Weights of a small mixture-of-experts language model, trained from scratch on English Wikipedia.
Size: 8 layers, vocabulary 8192.
Experts: 64 experts in each of 7 layers, 64 clamped SwiGLU neurons an expert, 4 picks a token.
Training: 681M tokens, 10395 steps.
Below are experts of layer 4 (counted from 0) of a mixture-of-experts language model. Rows are named router (the router's row for the expert), gate (a neuron's input weights, with its number), up (a neuron's input weights, with its number) and show model dimensions 0-127. Each number is 500 + 25 x the weight over its row's rms, rounded and kept within 0 to 999. Numbers have three digits each.
Before each expert's rows: a language model's description of what the expert responds to. This comes from a sample of Wikipedia text that the model never trained on.

# expert 46
What it handles: Mid-word stems and nouns. Middle pieces of longer words or names like Mes-op-otamia, le-op-ard, -ism, and abstract nouns like movement, impact, presence.
router:511521530527509544454569532487464483519518523495488510548479546480499478478521529533462492469539466491527445489483484473507489507509499503497485483488482512476472468497491459549505476482487461506532490534461491517470485510496479499507495503514477504498512465511456467537517492517458555502457499499500467485468439518501506522472504518465493506518485513447497499488534519515507507486509
gate0:520533553523488490502540496494477506508482535496474488499494527489527488494456505535478482461493469468480527519499434528486499514474504498472478500481499509501512494511485497515550510469469475520546472518524473514478483519523487486530507483484489465495459465527551518484435477494505514500528506477516522541486500500518547519520502440467491519490534468516450517465495477548526500467508
up0:466473477530475475477520512480526514503550486522552491503513457536530533533499473541453507551512538499529487517515505504499505486438475522491515495491485553537532496489500502495489522539519491500492519481469500509483497486455496521489490520526511526497489514440530468488476490480502478495424471503483507489525438514493494507496516489499493499502461486494530479519483504451496528554497
gate1:489470497504513524464517485483499489511502573468483531488474521480519460501503459508541477477465549466504523484534503458512471536548519454498513500550486533503495536498531528470492453491460488485464519444479511482480519524472528488535520473479495509514479511478515512522500496506503501520458473516497507555512487493487505522471521494514503490500479483446463516498549532494511498490523
up1:481536518488459513507511443490530525488475467505502492473538518492504552504507537518519508510485512509515468448489510492495532443511484470558414518491484515535478475516514504509465496494506487546527491464432454522517490490523483490479458501513495490505495500530472496502547446505477458486493492489476517511502496526486506475501491506495494516473504540486490515507454478500498484464509
gate2:508502487520521503551490514481513479475487516550485476494492510525487501504540482528482492498497481483508509499486486530476513565525482513525506547491475444505521490482528464507519470483432508491470519514476513488497526475527487492531544529499510498484500495503473497463482529480511493498467526492503427561505527506447474502487447523499519524443495480480522524512503505492452481541486
up2:477519560485502540491584485525471533515488453526533519539461497457477471583474485501489519518495505474497507536499537506482502497522476497546446432513493486486484541519537483493507502512515502494502520488509480519480468495493499490486500460517507501521507522482506508466497501505495523480555482478515522486482461477498498496468502515502487505534511475498489489474534495527528499538520
gate3:475525467504482500491536499511474451514499510478537470489495496502517441466534479474488494464477481480508487477491491518464467508535536484481530546482515498540492515523466514525508476539498462482514551501514467513497478517494480504455479519524518495512508485483546502538532460510516492529484515513483473545491472531512495509531493482442492532526543500505543529504521502484473509519569
up3:490510514511525495542498573521498561510489482473474484480472520544506522497493469482482489550518486509457498521490503503501491483469497464510487477507504502552474520510546475479511497500511524508503470521499504552545518518493467504532478477512472458524491501492481551491497518546493530530503508501509476504478497462469552498465547490457463530535451516499481486508466514481498536501485
gate4:471517477469510531483535520467466566446505483488498531522519534461479508508512490540524516507517472495524482500457515488533448500497514493498482583512521513489484473511482515538525485498454511507455499481493561541470492534473496469492484536467469517489507528499536524493469491515507496492512476474457519502499521484523490493518512501504496496474516565508507480515485532488523516523498
up4:498484499501495517528526493454545444523520492527521511459462502523488437474547510507510511468511476503474498526470464470483491480521524524523512484473487498505525532488494474506482483505525521525490528496499503469509494483503498500457531510507491472520467490470473467496517515501556521503469559502525551533507478482467512486557514552544486469524505487475500462494506463493509461530480
gate5:503500521505550484530494561492501481489510535493473499519512490511491481492441508510524489465472503474477538501500454498450485491475518526474484485499520522488493472498498515521557509518456507482490488514460511495490499505505481526446510516499507551535482538452548482493496537462524491442481553495487529505516501506499556505476505517539489492484516523499540518495472510485463489523450
up5:539507518504464500441520527490521520470545516473490484507497500501519491524508513479493549487445470517500470481488519552519537508472511512509489504479521486546536462495518538471504544521499483509497500506515494541507520523511498529535462492446516512472516494531487463543526501494462491508537464447507486461522481480520490497550506497518502496481448503485514489490523454517526461471485
gate6:510479509530473500506525526477506463512513517532461540520456508527542516495489517466480519551508472523462515499499573518527522497477507515530482503540511473515499497514495493495496488515498512515527478472450547470490551508533498485481493502494488484486471450530499515535525454494488504520498513510486522500442503475475503523466498517550468511481490514509535462542540492549534526497486
up6:528523478500451505466458502515517496500509475507528477535554486446492497521517490486543511495521496518509509497464529494496494516497510506504473452448482521460514498492485525542540485521493496506489518537527492501482522496562522481571467537494464489492510519483546518483466528523506502458491471519487532508540483527513521526545521514511509490475486515483522493497505565529490479538498
gate7:507504506493516445514511494512526525516519503517475488502467504530452458535498470487486521500500447473520522464470502519536456518464484496527473501512522491522531496494529532517478464533506474464531513490543522483450496515485511503486466496518487480510560514494518513449519537536506479517462520496519466460462532496504550486474530509473494467535509503518465492480519478526483511475542
up7:525510440495498492541534475494497448514479522457538473493514506518513495506496532479475503583523496527479505486526505511496513506558505480517526502473500485497470535496507443519517495502510529553528524528451455485481500520482498501504491487485521509541518477478469486472513507486480468528506496512524482488475448507472509490509473502531464494472454526510541531458518493479465501513513
gate8:490498480567461519496535514537507526531532497465472480490494502507509503544493487513499478487505481486508472506547516497515511482481536508471504536486502498518501536552475484483525540526468497507524509494478479533479534487523469511496477463505503500482501458539524506484538490495439492489493473508518497488478468464562457501483496447498526503533520510527510537430502485532515483497542
up8:493547494476527465485489471436480504558508522521478512510476504461475480495499485493511505520491519512478515512514493533436513498463535495481470523472518513513458502510542503466460530509496494517499527515472494526521447490483508504527494475498503516547548539458525523461519503511530508530519519488477530475447518528525516505492473483478472483479508489482544505471469474551512512513520
gate9:492491466501484498557546474478479517504451460541484466540504495509499471553532497543491485481496506479498478508529517478502490487500518528512435503485515507529497560491522488528495487496489477519518516507496509541506489485480481470531524505474507520460515517475486474521482502497475481486470499525491531469545521481491518515541512492493490490543529548482467577480506507552476516494470
up9:473480526541473499516494474496513500497487535494513486492482505487514502518486514520553474467493487506517477536505543542523569468498517484472519526459498493495497507501513489499478483537517534529528507515488464463475436507514536466528486508553512491545524456519529505526508467511508516471549493509452505497441492488480471505533508490505489521501479460452467504505468513524518506532524
gate10:529495468460507457486523549491513497481519480513522488527517517542497483490505497459538459539500523483494528451493571495480484489530478487521513509513476476478521489533494478513473537526468511507512537474496484498489518505528479511531450479538489491474532499517447501499464508472535533462453519458493511537488492515513475518496496517487531479480505489472521487488527450556482513480493
up10:471471532539479535493535491503467472489474537470480452478490471491490507536471542502508501487526479514511503469463493499477538525480515504520501476488496515524482523490505548473503505511495473470434511488498452504502553484521550482500522557503522488514538505527469473509511485547508493508533478489527497516501489482498486497513515490509559506488486550498504552514503552474510529548494
gate11:512507537495462496508486499481455469470522456498493470532471500543477471516510537443452509527515459492481490509474509549491504513465443478494511493434507503519477486503496438499492442536504485525496516512516528521521520517516504540503493491532498457523473467461520485489488481521484470524471493510531548525481491526521507510493490518477508494496518468466509531531477519484493481486531
up11:466483488486530492461501577496506533496500468508478458542529464511513477471481474511531507505524539482495482505520542527503495451505502524526505517536565509472508504520505492524512510467472499532562546509509520489457465482494542484497467498481500535479518465525507544479484507483482529489527493534518521521505515500448471512515529524498516508521509515500528453480491479535484497484488
gate12:523485488517470515491528490525540491513483468471482504478532457498509508527480498503475516507467487501559491518512462517476518441500482523507529503473485496495477527470513490517470510534463481493493452493524490465450510498511543512545498470499529541584520489527502505463491528475562500491511489475455524489496489504525480472533462457511521485514504525495522475506536523519491490506521
up12:493525486489520527504528481463501472508517476521438529472456527506516449522492465503520506500560541507512542474504511510487513566471502500508499478502472435466511515490515491535536472492487480522465508521500491526494501459511484523480483527482513535510498492518500534487469453481502500482492519531520519526512503468482486525494463482511454453467491473542481521495512508471496552498534
gate13:494525508501529475496519527516544538508441486509536521479457528486488474499479537512466504496490494523484496461499541492503476516479519484506549454493525509523488477531486502518516497544482487523543520522516480503556467537551497487474466534458477499522490508513507474511495520507505472517485452500501475529502475504499537457541509528513518486463455517468487483497492484476482493553452
up13:526494447558464537482525525530501505498487479476488480511500518496467480508457479542487476501472542438530497509524498505488501499466515549523491510503499492490510482462527494509537521480526474534525500535486477494505472451523475510505520440484525544525510472501534501529469498488475492462462490509502505482524487548493506533525497467541490501514499482464465511470512474496505523541460
gate14:516507465512485528496528545517464470474504482498510557543463514472532509517532531552510494480496504552477510504489497478519530469503550519507520463507519458546478517480516498496495471490491491517497501495465470531468523453505483489498502520468494510490488452472495409513473473536475555489506505511520510481487477527476534525499504522478493495502538507500500473519488469520491519527477
up14:529516551461502490453465471507514497496492504510476547474499476525515523489479477498481557501534512510547517483455507493463452486512535489537496497482473507526533533517523482484492481522493462488487519503482491493549500504501499500458466514515487473504509508504531533504514484506478502515569518487456516494447508466469516485503454537499470475496493530484499511515474485490460447455472
gate15:505496487494502508486505531523493505519521555514532470496459467543505558469519487511491539471536490525497551444532485475478463505478521486498493453499522501535485451488453523500489479512490520481475484507521527507486489473483497495514483505482495458522498537506504523464506483482518471533529490472523460494443505447515494528484490516516515533476477509514495474484500500477498574514544
up15:501532500530522442493512466477441480515554496492466496484552520449467455528494470526497479497415475503513473509478461505533519532493478508494465505490482499496484528531532496525500511475494474521486521493499527500498493515512540512496470463491526495523500475477504495481539480501489468488493515529556483486523549493478506488537494486497508500515492521532510514457472489468538507479530
gate16:471500523521515505516493469512464516483511514543524482504495525467472539517472501491491503488497486463553513462484533525528460501533500510446498499529487529525499473481511467530545473484536464493554527468523458521490498494488473492517512518510533554496454492552508470491501500581494509522527473490531501468479493495494504494529507504479513484496473488499512480503529444490524472471511
up16:503532497469474481475524509558564481510517470436485500504523498500506505492503564466487517490508471504491490498507449498514487518510479468485520506481493496515467509511521536471472464503473497539463498499531523489514546458507462513503494466509493407481521475480512475495519511454496532470530492512477494486509524445503489477471486473526481509519490508459513515517498535507498530509495

# expert 3
What it handles: Word-final inflection suffixes. Verb and adjective endings like -ing, -ed, -ated, -ize, -able completing a word in running prose, such as confusing, expressed, maximize, serious.
router:458481534475493476516557526494505477415467495530494494499470517492497528485511512481542504462491511512500515516535472529485535542427496504518500510480483491483535498496470483511499522531554512519516484487516491481490470511525442536511505558454521467471497521473498502516521530499500505519490517491496520504524476473501503484518500476454519552469493535482504488522502490482480490479539
gate0:503521472501525497483493487465518459503522533511459505493498507514463478502488527517448443493511545511502503456499439481455558483499505485481502519498543509460476510482476529496526541498479478525487467480470469464494483521492534507508545469455514488499519505491505466502499485520529494475497525484487462482535497498474530492499571497472532516499516493477482494506541443479504487480473
up0:464485474534482442509508520499503521474479515494485535466484475519513486502469521497493496512495529490520521512488494495493485500452554501493504485469479490521486480539470470474537536466491544492555518500538469523505529484515537530515469535496510470502491492532517518533503467443524460496484443502529508536479490542485472512524433491494471488500481502488518474486497493491460457478523
gate1:484483514473480508506454496489461512483498512536508517557524481472498501485543508518461506504467522482507475513473503533486473475524526532484484505539485504489529497504501505515427455493482476499473503501470446463491477486468484496548516504502508494540483517452477489499509503494510497518523530556527459486535523479515460543482498495481514513435523495534479530522454525480494518522527
up1:494509487479480490495540452490478519500497540517506493500517513516535531492476504501509502531464536509492489498535527491509521489486472476458493480543499497474496448482537536487510536520524458483478480492513517511504505449487543495482520480545520471491535470539508513486473501506499493531509543496532485505510457489542477512468544517479575469540528480469471495525505529545522503504543
gate2:448516506492506523501470490550545493534475466500458462531464474479491542471525514460498486531511504477495507493543569496505475484506458533530498504482491493504510534494493534463470483468497507483521505498534533502509465504519487520486533484494466545503547531502527453489491461516527485487511466527517506478506518518494487490521543468513486525470469504513455519542488520522530517495523
up2:516495498488444531499509506470513556522529518514509494489527533471466477522516493444457530469509503517489525531485472508495492533510503493456498461498484536519480493502559471532490535482508516518500542497496489479513511488488543524526537511522477501496517470540494517500484484482466520477457497483489436503494491497508503464472455445510508479506476501512501516475487461491448437499511
gate3:475488506472520493518470538516499496485521481480501511490486514461524494488535502510469531497494519535475473467504486487476516501498539528485499511499477508514528482488514527499494484563527517489474467509512576501518488536487519515527507494493510496552524504501518501457529487520501497561490486480507463509468592499465513468542523490504454495518496489483480470478498479497573535531508
up3:538498502482529474493522477440470474497497523498492463497495490456498462485505545495549528575470478512532546524513491557519521483517518482482499499442508473529512524510490438504491500512462484520500541508474433480444495496500472513485502526539503498471480486489497505531500504515499506493499470519532454498492496497483491467526519524485515503485491473486484502485487532546481511480500
gate4:505516478485510481471496505529484492470520435462517536540465539482514529520513490489492522489518466548456504485473508469510498531519502525487480489500496491520507474517523498464480486466474484488525448486482524515532526470524468549476476493501510498480445501495506544517489530478513552495527520537504483531544505497494512476506485469477462511465531491521502524458449466501517492492451
up4:481445489527518508481509482552501507510460533528491498481503480486544519530477496506475473467490522501484517490511526505503496515488529426500487507500470473489511558488484492514524517525499517479468472530490493503501520465507555483533492531471502456545540527516525509490483490534489494505491512527547540467510517452550460526509481496497512483454501562497499482541502507517485476470497
gate5:492478482506465520490454478484497468497486476497473491512497497513497499465578449511524430482477500469476552489496489472481482502503477505474523506494488521485479485506496484488511514523516562525498495533488465492518454548491498512482512527512507523511473491486490510502461539467541531454489512528503465503495486540486497499536487511484515502473494457537481522533506517460494528562461
up5:507577510503554513511507532508495482493551522492507511485550479482508468468524541491498547498459515512524468495468494502484522472531516489508493527496521515465512512473547475499469516476507525482513483493512501454446541451519486488496505477521495511462519492492483490467494485497483482486510505512442539528512503483453514466501467502496469478502483476444486509465507532480492504476549
gate6:483485471498522501465474518522508505510519530472477486507478481487477439495496531451427469508485524462500502512504525496493483497493452505487492464558516472471500468503494521512484494485441508470523539518524503512531486501534489497489503489481506525511550497507552499481449465516487494517481486520461562505529455485512472496540522515479458489487481530496505505491516528553500513507516
up6:518497540479511526466486525509492448483545510489493534525508536522542491531517490467508542486497516494549498481496517489459485507465517527534500535480498515490497515485497483472509537507504517508458497526477499505505472469517493475533514468521513483566478470518486472494467513495475492526515520465526444511560471481488513529483478497442536489490496479469491477490545484450477490506460
gate7:539545485538500515476521506527466531491475527529531487555451475504514490530547499509475504495521507502499540484486467466533478483505498472503474500497494492565519523487463519509504503525506455509509549515518491490489525518494537494489502549499535506499499497486533509566480495491484468506501461499491509475497510445463473487539469519546486527483517528471486483516499476512522445495518
up7:500446514540526504475502437482483493461500463496520521496490509477495478513531504516484508524531500528486479516455530529439557484518467471518472514506473431458534494502489495456457531496524521497508491477515495528480499520487501485499499495500520488509500503480491493460491530502492498498485539478471521531498459517488522488515501529470480495502477468536527455464468516439484534482475
gate8:439503513498481522484493488458525485484489506447457539501511483496517476469560492520505450501485490528506509498490499492469481524483495506477480477483476524531510522479487495473466496512492546495540471479508492459505524505488453484520510530554485504488460435480532501461468488492505529519499512538570464535500503516489512498501500533456514519508514489473489469495553498483493466513482
up8:516491503540522508486492487521513499559473505504488517486483484471469490490468482436483516472497492477506529483490540555496482508446523485519503504533522473537500522539485497507519496477520480529492487535498480496514523490546537508519489487468508521539485499485477477518552501490562498538511514487504548452517540529502459532470475494478480521479444461520504535536494500487467512499497
gate9:469526527491495459544509468488488485512517503517496494494514457457519439499528483534466544464538519505470507523500475518492484464503493533480514492535501498489490479492531478476511491513509491528475524503528533467495522477540509516479517475513482516537484511558485503518497473510513467513458489478487486498482494486480524542524523504498496508510429514468426492480521448444502515478478
up9:517467519515446475562521539496460504534501502498493443471530489491500494494468509462487490515488520491503483506457545471479469469438502525513536490477506520510454522500488524477490490524500497547546506510465469483500502486497510550485514488483467450497517502502525498474485476510491511527523570514485505514506508463512494467514528546479512475517506520481489502503549516528510465505468
gate10:478439485544493481495532529534490516497516505551492458519493488495540500502498487501487529514508522487502468504501527489481485560511512490513516497502472506508526459482478534495497444545468501500540517525485522513570480506530528539491501481504490511481509494493524480469488498465492522529499519532463542476500428522551503472542508508506512518518496482511481466546502500525499478480546
up10:505469454474507481561466498487511501451502505464515504493501459523528483501484484466506498511501522526495484491513509555481517477534487486515531492496528508469465470470485462506495515521477547501493442498511501517424544490513486514477522525486501472492473489517494544474496533485557482541508511491494497564518512495503473513473469518491492479480491530460492467511495498488472507563499
gate11:483508496465471490499492483476491517511509425478493552502508527520522488504501496496543513478472506525500493519502458543564543508491507530512480506440485483539520553512530487529493504518447497467520517489490509487447483510519509505528528492551474499536489501513505487545525505534527513517485521508527524477488496524479493522520517484504473502529494537534516525565507511491458521484524
up11:485482455526504504443458538549509478483512550559511477492489491514509495529529499473483531506490505494506493507518506476490493518496524491525477506502561494477518455480512491471472528474544485503475536516518509539531522509445489535487502509465531496532511491479504513453501469453456494502529521458517494515517522531516505512445508498521497507534526492526478508470484454520512467476509
gate12:499485534514486494469470478505517505521551472544481489494491492508545525540515500485494496482495493509499509459523534464527517481466519470527495551472495500545505513511512525520503502475508511549454490484482490477499499498503522489479544540492469524496493539462548503493510531490525468468495514481513487468485469500428487532457552492496525535513504497471501483480534466500480475561527
up12:472483496486521474473552536488498479447525545475495489459499519505489480506491506523477495501544513537504463548494471494461526499512541498523565470510534561490498479494502491506497507536520488516511503503500476476489484526491463485515481517513540469501461526546513531487501556496523509522506503471476529484488532515526433523472489532504514510508502522502509467482562502480514520508520
gate13:488523486497510482532535517553504497462475532497486468428456509518514510521540494450524521497527488517455516455490486528516558496462498517494530512475482484518493527519502535455539516527485517498508543509497501463505494520519553467528480485497514482508503464456518489550515518481501502522462521443492507484497504498486508492465527480475512530530532509477523511507529487477533507489486
up13:505528468466493472530525485486510516493478512540499505503515492445507474534487574490494477526508520562493497520483459513498505481492516514475436471512492522492483481499485517525493445517512489544480473475480505524486491546470529479469493501516519496536521483482489484474554549523531504493515515460461506512493494496510519502485532498463488478431483545495522508527490490482475461510490
gate14:496480498494473478445450512487485505495550491456495537512465508520528483475526516515471550502503506470533499505537496542468479517508518501531506492521477540515483493480516507465481515505518491475478536496456528469510479476491542467516516514491467509519512497507530525529522485486524484502522472489475504499529536449434474521519471540484491516488489529447491457474492535551503479480491
up14:490493490495470487548476464486480506515493483517528469512507499445444472451531508485503507498506489527493504508455464444516528467521499509486545550491536505540475483504444505474528486493497522487499503500533505492442471487471511478466490497525495508473512481459460487506479446515526495508522505496453497514528490518498462446517533493499480500524525477510469508534485507447506505504480
gate15:488532458529531493516539503473482491531474493510502500479503488505514487496482510480570476475509484479549492482541562525493493549484508496514470513486489541504546506497500503486522478534479527510495524498471529503474490467509483535485471478501468450526500490525456509509473479489516506467518506506516515500527522485469475543525454477543549506508489530436507527472477475469528516472500
up15:488470509457479533522550501498506523455494514487476493450502469539538516507506462449465507514520570484487480500510495510500519490487536516542463490489461461509486465496480500492463519466515485452517484502508476481519497521534495470513533470489501452495476477550522487467511489489461543507528494471529524517494492485550490504442484516491491510520487488487514457515532490480503525505512
gate16:486511540536474476465565513458482473487518509513476464509549488511522510538501478520515514476481494524492522457507503512464538453482494548470494457476502527520458480524468473491540468569524508491503458537504494476474485503505546502506527502477493514520491504485508496451504492505482487521501486521476542483500473514551497507516468466479490509509551513487540519486481519495488500480483
up16:510461518498497509538516534522489507533493486528477536432480519553523530516530475491493503468531513485530521515467526562478487553474541484502521506511495487542475490489505506465504523484471477502506552502503492489494467499488536524516512536495518506478529537530513492506479541523510492480473495473470508444477521442474503483488500474511508490454527506521519534508494517498480559510498

# expert 26
What it handles: Landscape and physical nouns. Concrete nouns for terrain, water, buildings and directions, often after the, like river, rock, stream, land, north, building.
router:520472483473513507526520484510511510434499499506475518541506495471446482476508512480497529495552514523517519506459455467473521516508451502462524498487503468505459505469490507546462520460496500465505490522520512485511513489495499515453487485482552517525499530503501515501542462517467516535491465459461503521502466535545502508529523454492516497509536519479479479504495520506505501459552
gate0:505506439493516501509498509523482502491525523515515470545437517515539506521492473476535496500544498481461539503521504492499503474462531500485541491497463490455491457519504524523506488509484473491496487530508478485490491480526479540467491502464485487524449494471535506541463553463490522550514509503494558465520466491490537510502465465489530449511502523480476495491520489488468523507487
up0:493507497517493471499464465493455531522495510520506489501485465494499548478525488446546502515469474481510504485527516513519485506540511528485499503539479470507524444570497486486519522503531539549483512494496501525521486458521482487447453483503502508516523544496542495500512488487526545472529488534470500507482563482473441487479501498490521486494501502522529499504462516538496495537505
gate1:486491487518487496505503541499486522475487494526548540509510467516495491511496478543533508493523481470478486511513456472523533525461513515516509491459489527486522522521485475528509520519506544487442555549497483532502468468436519469483483516465481546548525492480486516542509484538540485513494506497509532509467469501537505474475527480496507482529501452485478522497486530522537513517524
up1:486519485460523482499550484480494514489528501529497538453518509483506483502477495478440492520490486497534500559458492492493489489512491479522497535474479505471455511443479541448474459515503510477540565516529513481498517489514467480487509504508491444495511526506526523455490507489494519493534508522513475495477478524492488510497547509499485509460445568496514513510496470507467495479493
gate2:483518505527496475499499469496498539536537470508504494516481506480478504510464473491506506501520491497510486488522475495486475493486507489524563504451523483512506533545478489502538472484491460468516498462483501519474494520509512499470494483551491446500465476473486522521525508523520490464455507496485494485470487462510487505525512484496530502493513541485528419494443547536440474464536
up2:507493527500492511528518509471527464420495552496475493526541505508516522468501499478530473510460508497500455486459498558501532467531469519486457489527499485473478521495524520467503499512506483486492511509483514529518520508475496486531490522467498536532532464518519461520545541503493489481479480472457506493477481509511532507527499537513476498530485464498540495483498457510564477472513
gate3:474501469541540456489508524505516515499520484519525514548492504546512529463527489491442539446495492536501514497465518480511480453496518509513485501490488519457513551492506480489492486466509520518560523500516509527529474476490479536518496506485567517475513525485484502515514493503528493497529521486500499503454457528449526484498495477469540474521518483499516490487540538499508543459501
up3:570483488510490543547512468506496503462495527501487518471525448541519479489496505513453494520535488527529518496500492504467561516461458519479535545528509485482532539471512499522548469531503463495526470476504473490525499499477520507471494490493458468495542453532509527505517512505525510498486517517461485520507494459513512486518518546513455506489487513498533517465498487496481481517510
gate4:470517507433458482499523483464485486500477529473493470514496515494470496487484495521454451541503466467440512485468488517524507502506517523536506495546492516490485490526517495523479533553480510520522505494491430461506497520505457505507506491494476539483486475539461493536490498517537512496472492516455493523472467490499520494524456470472527456516498544516501467527528510519502509504508
up4:508472546523536448522442509496542515488436511522482509452511489483494498485458445481529489490494521460489519501515511522482494490519536505506527496504524478478527429483480506523504497478512537502539503508485521471515493477501480494491529486460482473551469482479549479486481526500497509521448517511511523545482494516518494518509495526506533513520492463486517542504458485533519519468495
gate5:488524532537510503488514523438524493487486492513491489471549482537458535528506519486518506467500478495519516527504507512458469544489471524522494531478514523478511526527489464530522487548462519472584521471490474466538482507490489488491517516522502485474520473473498517492497522494462525492545531450494457500503530484499497510497504503486486520545537516556524495494496529516468479517505
up5:515510517515484495498518442573527512463542512463488509534481531493512472462516516463496507512509504476509459442475473536519508500507474539465496501479486507509529506484504510471502510447493497472503517558512497529501496535496511492528494532474553482515536487505465525479522530451524452484468503484474519488524453499469516530512502501525501515485472523499508536528528505463499493512532
gate6:526506552561499531539505492495491505513521492531492487458535493460501460467517465468527514482522474477494561460464510541548501473467472493507538504507527518442516493476493450514510461495484508511487515482492509476508508494468479522529488473492532469518543533483520505477509507521510487514527493501487529479488500503490503481534447474490509498483499507533558518510455531486479483470496
up6:526483441501500525517518495515495534486547504516431519540460520532559496500529489483496507510505475493500449499489482537499504502528473508523447471492466443511519485479522500501554533504471489493446510480515446512450491522505494521525498490473498535475494487515502485461498454472473521481491494511525494523492515482481513496468526523534497523496482525537507491513464527508519520465519
gate7:543499483475503500483488501491480523531501511498530550491480515500485501485490559511490488530502484524551521476471463472494446525497492473515463519512502502513462511508511534503519501459509501507518487523451512529520556483503557508477535467477465455439500476500493536469533496528517476502484481485512515499512490471540490519497566499504514522520509474481495466504503437499533480487473
up7:479500472527501513529477516513520527470457486481445479487545476518484530516545502443501554519481498523492489505522445522515486492500515534518522557465497480449526506514518458509511497467520537482509537512464514503470487484515461524482522502468474526528529486475522476498477519487546512506470500491525515472487481507443507505477506512489502512475489476483547498473490517492477507525554
gate8:476488491487495515500483508533498481489517527509530481489492490468498508486521464514524449509553479496496487519471503466510531502511529485429512482490492534515485532500509530491499457533546514512450501447471479464532507468493510463492524480503503498520508503515520517484526502531517438496467489533504522479500451515532475519511504541490508495468577471457518475473492475492451503525497
up8:527541465526503449492505544475497526482492529503451545499493516589453476516501508506493492508506476510515558480507496449505495499494497537536502441513503498520498513473501492528529444514527501518519497493514509516538481524501520508479499478559498512506516485517533440531542513496491509501523474483493500534461492492514501497509509518546517468511483526518496520478480536494515507510540
gate9:510483462479496521534521507524495542517494490495513527506503479496469424483489521536481482546518475551462513524491452523519483461487498534524479511483500485511511529471508462471496451435502484461466529484460492526504483489475510521512498455493472522448525515501507483497484490507480481488492526486498501491446481480454503483486513466487513507477520517477534490507498538446510531489532
up9:447484526542523476443416505537516493481474458455546463496442514483515515536492456517503488451488542512515489476490540530512510507514509507496507486516493516502452514503479517516467520493503508507491488521489547497502541464504497507525498475479505451522477490513525517518537487534448498494523525478492452534490498518511518514485509494487483493511492509504484551503525514484507479483512
gate10:504512531512477454498519525484519529509504496574488507499551483507511489479473498470520496500499448515460510483483517467502527463481482514464490508485510475483470517523466520519538521507475526487518508501482506518486472469506487488505480505526540486522522499513528501530499455491467482434460504473481476501496512487458508549479521528463504529533542498476545506496468515489474460539558
up10:428480502475512532488468481491481477525485482488545442535492503500480478515531546484464522506495532489514519466471532487528474501510513478470499472504544507529478507483566506514470467497511502502486527499496522519489498520498505521460478485495460495476541504507502511495509538510453470449477489495529508529501482476533453504528521510485510494446501508504458522480526498449510465459491
gate11:483517519452505440502461501489523493479499495461506545527522505485516471500524487483494525477480487468515495512533452519475514523513524522478507526491515517476571492487445492541510469522470473474430489488496509477526482534535508505497514479517510516473519478504488517502498526546476542484507514516509502540504485438451503509475541517491543490503478458489524481478507474486510531510494
up11:518520442501480531498502526510522545493493509511476459445520514472517492461504492503506532482505522483502480478466496504486494522534480472499513508532487543530479545548491502530503523534557550507511533503455466508509511512485499457525490482451534496515483498495479522481474515490517473549499488470494540514513480547489507465477482513471530562480493522471507489477483462526525513474497
gate12:479516523524502528494513519500457506498539523502508510509524521519474520511528465516474496477494490535480484481486545515493512514537470487461519482465498476480526564495534455512484510515472447488469511478504509504568517486472509551522516519458511506519524478511512517469560539503486478479463524491512453536500511501509475550525518504460490526458505502517504533482504460522502490464520
up12:476454456502473539511519477489532520493529529484537480498470471462554548470503513484481510512510498482484511519514500531520539546441485490502539458529487487525502487531529486505490455489506496457525489488490498536493491486474494522527543479516471502511507496513487514486495520545486480508559486511488520485467480478507490497479495507514480533489517557546537470527524514552533511486512
gate13:508487506466485490517490479528516518512534467479485519561512518489524478512497499494516493454496448522508489459515511504486547465510510539509505530454521472524475500483478479528505510492499468502483540503543471499461509506557480526470474497497547496490529528464493451503503528484507517537531516499515427514493510473482491489408515485534515493499504525500497484492471487488501477487532
up13:465528462483536480487535463532478529489502497527543478459448459490515478476524486481480513508508502544463491471520531461503493461514502484464453506512437493489524502556513483457511513528511497521487493495475482512512465482496461512537484527516551486526479494482516502534504489478505484511441489519471522484484438504477510466496505484480508477534502498506492494495499454491531464495499
gate14:518472471474514548507548461504491487479458481471494547470546515502501491494475523507534510503522455474498505538465526529478474484493482503511501498478470520505483475455460525465501490516489504521563518481513480514483448465524488478506508484491490527475517472540475503442494477506498537470469515512513504506496514437481489531523526528494475548463538511523480512496501474475517477517512
up14:520490493480469458462521516512473498467489473467514485488499502489474480463528490456445515508479486476481506434458474502509528482490492494472485501532478449484511495493458550508506446552486435446470487502487477507479517529510506511485493496495502499488498525484516513505514553487509529483465488517526453483487470488526499466473523532549476491493524524499528489542511492503499528479498
gate15:507522484507500523518502524550503440509466521495523518481471514500472510479526515496539485500459470456496463524470530502501479524449544501509508547474492441520533463527509486516479510468519507470542471516460521496479530525518498461514503499521491537527484485546497459482480517467491474505490472522502517493486493455517490519466515500498511469486497538531513506518568486530464516503500
up15:487513481499482492472490459472486495462528490543471500491494505481504454467479498523547494454493473513503492467528469479470509501573518453534526487502483473501506524500470492488484511510469518515494529483523488504555481519452499525493457508474557501540473508461508529515466488500498508498452518485545524468490454470496512517500489478511554503550501484462508489496479479481485506477519
gate16:520494547495490497468530530520497518515527469514510460543454474512483501506504513457463543495514510552484508483522460492448496491479503528487524464477461552529485528509530493476545480510457523511503465524516480521520489475485470496496471474502470484512477530484503491492519514448519528547463554506526491527519496516450538490480514520496519512470473535496479522512498485498490476477521
up16:477532470503472509521523469534490528477472470491470539475518527516495480522524519501506474528506484501538500500482501517524485546459467546503467482518505501508507473483491498526465503472523493543514491552479457486513493490527533471532503461504506534486522517570534536468477476535510488433507479487488469513496477489519508520520496482483419519503500503517540541492491517507510491489502